{
  "hidden_size": 128,
  "final_lr_fraction": 0.1,
  "batch_tokens": 131072,
  "doc_mask": true
}
Below are experts of layer 2 (counted from 0) of a mixture-of-experts language model. Rows are named router (the router's row for the expert), gate (a neuron's input weights, with its number), up (a neuron's input weights, with its number) and show model dimensions 0-127. Each number is 500 + 25 x the weight over its row's rms, rounded and kept within 0 to 999. Numbers have three digits each.
After each expert's rows: a language model's description of what the expert responds to; "gets" lists some tokens that make up at least twice as much of what it gets as of all text. This comes from a sample of Wikipedia text that the model never trained on. Tokens count by the router's weight.

# expert 25
router:524471556479488517523527494455549511542507495524523481502476504503509519481483544555486497534516552528454514510509482518481468482488480454505458532484536488505491526473482500514502475513542494510518463483501484487493489512481497511467536506524496511454483516475490504535496469527506542516534471541510458532452525526495516496516514518497513508554498522476498475554504492529472468508478
gate0:452487492499466503496508467515497522464497473487497523562527485498484470501518506557493472493500523488515499479502501489569519464455518549500538506531502511490535441464487448477530507482503518510509496493510534515519504547487526493535487479465465483507486492492513481497536500491464490497505515492570495477494499458501504454508465498501464501512517496525524492498471482518435520533482
up0:465532486515477495500513439509504508455501516495472554508575494474457487484499530516475505516502529511515502494483507520528508485440492502501508528500497529483545455511489506492474480455535486509530475483525498509529481484503521538561483492503466462497510466459540459482517513482476509516500519455491505467500486483480545504525494540479502484504519502535506494486457542509492542497477
The words the, a, on, with, from after of/in/commas, notably from in election-table gain from rows.
gets: " the", " a", " on", " with", " from", " The"

# expert 56
router:504463523520447493507475491462480474461465512481520475539495515508466511517505455534480508486472505481528508507517480457547481514505486493507542538504471469541531502511532522471507462474506517471486511527537469507450505483510449456485485518501462504472490507515538476503509507486483476519495464492475495489466516522525503501496536551542478483459483499478449525498515518498512496548465
gate0:540505461463543510507497487529476468506443462502499508510482535548474497494510525503488539469519509466442514483529528481479486506473515501496508462491488526487513524482524495474516510538535486467538504506496522467463502469511478525459469493507537493492494472498455527522530473523491497558495518502493438532512493533523509513474511470506513526501477541501506496493504508495492492579518
up0:468499530502492495535477472513507528509497507487474509492461536453508563528494500491491497522464530492496467566484508465498536528496471533486541533465479504503506504499480526523505463486473501512525558503502517514549501506511524507477509450476517491542501495472492474504521519560511534487518453485506505521537523474459522475523497490555501481513500482506519474502502517477516436482515
Noun-forming suffixes and institutional nouns, such as ment, ence, ation, ity, program, Council, system, addition, also over-line in formulas.
gets: "ment", "ence", "re", "ation", "ion", "ity"

# expert 23
router:481500485505471511514494540515505475463528527550527494455500538493510491531478487493460481546536483497520467461482476509510526525536455534544510492463472517498467543492470504523466481468498481503497550507516476463488476493486458469523463480482500493506493524525507492472477466473531479518545484454485533488491533508471484524509514529552495495503502522478510483463527484532537493496524
gate0:501494499501540483505499446463491537517466493484488514574492454511478495481511494520523515472453537449472502495506513513486498476510541472469504536514519478485513499508516477480547516548488487509484442519510525537523520500520508526529532528518485536510482484486493531538511496511495554514457522531517471538542490491539526463498505476455483499535490468508489505515491520488464479506494
up0:447517495511526480499467480504484494528504489528486510510495502511447575514451472504523457477509510475505447499535559546501517512509487519504497493489470502510487454502480480471511497464520457471489482529496485459466499505463537499517490499514470507492524517465474492485522509546501567443485522490484539478513460486487519503517509506506484522533495502525513546496485516510474531520498
Digits and pieces after dashes, periods or slashes, such as "–20" in year ranges, decimals, scores, plus rare characters and capital A.
gets: ")", "a", "A", " A", " a", "1"

# expert 29
router:492494481537519514460538484461473539470516480463470493509486518485530511499484510505498504445498511526529515500462536508523477508484568452466502527487543479516513509491482515474480497501494527541503479475509539581510539474487506525476545532461491484501494512502483491543517548490464497489512471501482501492538503525510479476472500466502518501526538504498487546482494479478506472541500
gate0:490506507441464474516501511478521454480499481474471535517471476496493470491528526470513521524469488435465480496530484521480506500505514527490500503505489493502523523466472478510510492539559512495494521495513493461499505512528483506507494490508468557537471477512505460516538442534551514516461520510506520500487546494484466523470456507487501516512459485528473479519514478504463475538540
up0:507502508461473522541511523515504494506494501549480480513514478543512479502514502538504503525507527497464471482496512500475446494434538483490492470508539504498521536543510497515488500540570493511487482494533500470512459483486568549525529517503516514511505513544510530491551521474478503486482498459501545465481513538482451476492493527478503495505495506484494495491505458534474511528483
Pipe separators and small numbers in sports statistics tables, especially the row-ending pipe, plus two-digit year pieces like 97 or 94.
gets: " |", " 0", ";", " 2", "2", "5"

# expert 41
router:462497476512463504517481539511506485460527506537514510463499546499491469527488528489473462522542482508518476443477472509516505514523469545548530486449477538503491516500493496516460475474487487506491533491510468455498482496467478471519465499483482491502524522544507491490480468487542471484534489454499540493509509506461479525503515552536505491510529537484525482477525481539536491490504
gate0:525492531483537492484506460516487525535456497476481485545492454534469536465536509514537541483454532471464531519520527485471489475505531476469510503543515477485499468493520492465522524535492502501514446501508518527510533485524512543479539499517509513506517477484495522525495542518471540517472499538505475519493495499545529488501495491454473527506492462511472510544475523474465498510489
up0:458544506449498493481458461533519477521488509453501518495526517465475550523480510526505521513499498463490504487491468520474496506466516526452497442502466487485509489503503467572526510490475456507495491506504508525489513508488504465461497520516550475518476513504450478508473549492507482494463496514505464489519466519543507498534521508506543515531504463468487473546530502512518491514509
Leading digits of numbers in tables and ranked lists, such as the 1 in 1,263 or 2,717, and table pipes.
gets: " |", " 1", " 2", " 3", "2", " 4"

# expert 11
router:504485448569488453505504544525513501471511518509509478473532525477477528472524519470483494516495520474534548503481498517515502477522477526521520501493479498463504475472482536491506500505497492492502517505531472477508524518471527513511509481458509482527477463461499484498493486454509473501472553517490480547461503467498493489518489551483496539478532508462468456476478473433519531478519
gate0:525487504513503511517478486469477494502496516485503472501483497534510512480546497568498476490472498492528512483515483501464460521541508497482529546513519515510512466490540462455514495560491458465515484478541463520538449523526510495491491512497548511480532511521513515527515505510497532498543536542477488526514484459464497477510465465478499557484488506512507480495507563502475486490472
up0:502485511489494483514481493499471473520481500503512484514476501516524482512499446512517487503475444546525495497484484500468553494484490513502510566536494498500468467512485479491487468501438518510555501492518477545520465510522471532518470498479461499529544456498505482525521514474501479536497501542554498476473543517471473506486504469505520473506478499548476490490457521536490506445490
Word-internal pieces after "the", notably "or" in theory or theoretical, plus "of", plural s, and words like same, again, another.
gets: "er", " of", "re", "s", " it", "m"